Below are experts of layer 7 (counted from 0) of a mixture-of-experts language model. Rows are named router (the router's row for the expert), up (a neuron's input weights, with its number) and show model dimensions 0-223. Each number is 128 + 32 x the weight over its row's rms, rounded and kept within 0 to 255. Numbers have three digits each.
After each expert's rows: a language model's description of what the expert responds to. This comes from a sample of Wikipedia text that the model never trained on.

# expert 39
router:142119132136141123120151121146143077157117069164152141100110092147092151093169151110192074150122184148091056124158137113181124131139096157122158122148137154070144072184148123115141078143134125101109190126091150162092157085131114097108193130136095112091127177099141073194104126154164102130177090165140133145165086202140120115128143161081079151114077122131182071117115174108198155238129137088079132158174091143130116197155124167138146185125130153152080109106165101128152129128127106141117041152133162082127077144112128126114145085138158108103135161146132135136143091149127163113133126190149126110072160101119129117039124145148147089138176077095130177102116133092116089135085
up0:155125069175149113142169182173176122168112094146164130031081123131107096158185136066103110172094112155123089097133143111145164108150081129103165140130142146110132125142055114162119152097190149065133163158138131147144108186094079145160112102103130066152153182119079060128088136111120067087119126157109081136104134169126111075140105176112100167144129128194127123129133156103164136150150108088146210114149092163120114142165100143116137170156153144082067147093074167139145106142145156123098160076107154124223131117123090110125141112148136136115085135115199088136203075072132103122131150152127168065146126167120096136187146101156188115140107114117072140118139124157154118122147
What it handles: Middle or final pieces of names and words like ell, ett, ill, ad, ent, ved, e.g. Ace-ved-o, E-vert, Rozsí-val, Umayy-ad.

# expert 13
router:116168135113147113150087107097102130091109085041137099099134158106142139154076174141078084116144124194179147133183134165135143134131109192170172128081174104162140090087085103136128121154131100113147074151126152125083140096116149091122119111128131095132223110161148126137159147142186090172153094168141076149117102128076141059131105076099090137210131133172112139092140098090128142116170143183188139121137134122060111111086136123124147111153162160126093123096107118117111108115112115078123132113132152144183164118207117117087131136116108050196190115171180173152140127118059140094107163155146113121197130075140147133140126173171168123176142194108150143079129127129111069126129
up0:133173128110125155024118124184081107130092154177112121110110012101132109149140117096114104128171116117088128135130183068187191102166140107164124191160162174138136120146108168144102129155141124209122123143145140123128128181189140092135156102144130143157147153152123090138097104147112157138125142083123131162106148202125187158110219166144147156121179136086091131131174087102096095089087084150116124131107144058117150105154125190111056104098163147146147174116108089087137074131134124114123138150142093123072100116149138131126129130143120114087143173119104141070173116124122100095115138086133037108075116151091147111138070128157125171155128163115069150140162135137101173079131
What it handles: Pipe characters opening or separating cells in wiki tables, list dashes, and football position codes such as MF, FW in squad tables.

# expert 26
router:085090135095128092141087128110116159123164143055111134142121078163083094107168147112121118160090123164153171123085083163134123103093143092150118138101007171145160103109104145160152134135121158150167195088093156103151136130123149157101091172132134159153150145146181180128105122127136146081131105094097149186146107155078107095109067098074127081096138163103127091161116129097175156099079164143112145069165117119067137070139157126109128161154109160110086140141104172139103131138137091175123105094104110212120163164083205167139114108101105129148132160136147149194128140058070086117190143090045147137104134162112120198129154132079144173120109132138140124084119142176114170107150
up0:126143190122139159113155122101159137072156142132105075122149114182109149172138123151152122111118161125154091129120104109113157123224100159108059106079142130169117145129130194092172158077165161147057111095127138149127092187115127139127173124176109137144176144136114136163092124100147142187072157076142143041109127078088169128150171113144139094091133183117140122057141159106104106113154113080111137155081107091141183125092196159145118113135116114125177163132094085115147126185150110161143100077163063066157122141133029109115148099081139119142092154095152149148195140108099129140147104103153109103121141147194102144158068113126117077205117163124070147159133123130109099119109
What it handles: Pipe separators between table cells in sports, race and venue tables, plus semicolons, dashes and colons after closing parentheses or quotes.

# expert 10
router:109150091152101138148083150091104060151100135124172144108148123152111103169071195203154124147108117176157083184095165162119165107065100171159134183148150156138117086097105154139120120207148126108179141121141123086101119182117095125092120093141149135109102114075152163103154102190083119130118049150104106108131102069046151106125134111164111135119132064143152145106088126178107101100107198144129094194152132105153147090114086139089083150109126122091138123080063147116119109092168186125115153075081099185085138091187112141122133150090124096102125108115158139108123148144143089164137175114107079158094160127083136115143070132122153165217098091148114121144123110116091175107132
up1:034143145154162121147143135186125087053105184086106134111156085175158077146167076105125128126134144133112120104092109134147165146136127123164114133168105106165116132122111114158144111148123022100135188085127146151174106154181114120128076168132073145086170151128161121116122145139187146051194089151104151135161116177161147115132152113138147071175148114075130158189102119075142154111082111050120083174136061041141139092115157148159144092139186078121127168136128131103132101072144161157126117171165168143111100121136178137128135130080098168195154062141119099119155152153129133093114155075125176122141124071102161106119172111119116090115149132116130156119108126132121076155116
What it handles: Blank space or pipe opening a table row before a rank or number, plus colons and column words like Pos, GK, DF, votes.

# expert 15
router:100131102162135080170095143112088108100111157065126099207184144085171048119101118172107123147134121146089098149091113139158162149148124144093104151120127130079141130090129099115105095087112154107160125090117086072191087166172127063132123101112116121169184188137085179163131076168085089139125128166100166136127118082118123107133126176158118100159161093106120130151115105134124158107139099111203075127094098109146045124127178085137172144146149146152161108064116110183099109131074087123097051124165142151171168133130067125114137103150156147085106139118117167173142186155100143090189142056158122102137159150088158160156120112126134117173100137153075151079136080113183102132097
up1:148126097171158119127168118110118106110180105120097157142191081125130143095143196083209189097169100167118159136097120152120146072151130120061162114158163098150139130117130153115176114124098044120094106086108125125132112123104140196156158086155166096089096137152159161121150106112157078125200106164109147166132186120125176107136063117120218115092091104104116140122130113131131107195103048062121098129090141134115135126136145083144118192135111170094151163126123115109147132059171134176100120089074177132113095137117125108144118195115087168157124111132172087087114115161151114116140125136107104168117089143158127121124056112079160072111096139105117171137131115165222148160117
What it handles: The word of after quantifiers like one, group, many, plus digits, zeros, pipes and minus or plus signs in sports and results tables.

# expert 50
router:192137099151094132140089133154169161199148064110088138052130139159125128108112191091152128124134138101153126116112050167127098103132190095104143166112128213145072110112084166103103158147105176181127125163128134091061090173156158216119122148136097122161131098133110141097155117159098132123113144080092149081128166162132190122131189162116142143124147183112167128104071136159059116103135084172071152118101164136104124172120126156145102130150135107152115118140076182108117126160166106155146103082102137132110107111128163118162098119068117110112066209114157116151122145117132066131145096099154094161133120148120138114107186150119093109136066140097095110077149152136071153038138
up3:127110143172145124101125153114172091119165093103127114158097157095138104111128140154174140108146198124184146134124209089129088145083194165130138100093148105151145135157176077129136122106125164129094102138155079131162115098165072076122175210155114112074100106085162139106106163158133128073100070215091131174121124093056149130137116135131171137115142108110159115095135123140147094116089145095150037143164145138158136144130148112097137144152179103073157099188096176110101111141147105194136146146171092106141146134149122153153160164120088121165076105093167106133192102179139111216107155155103106171124127087163069107082108206099129126134098104132159108172145103090172102114114
What it handles: Double line breaks ending infobox fields, paragraphs or quotations, plus pipes and dashes separating track and credit list entries.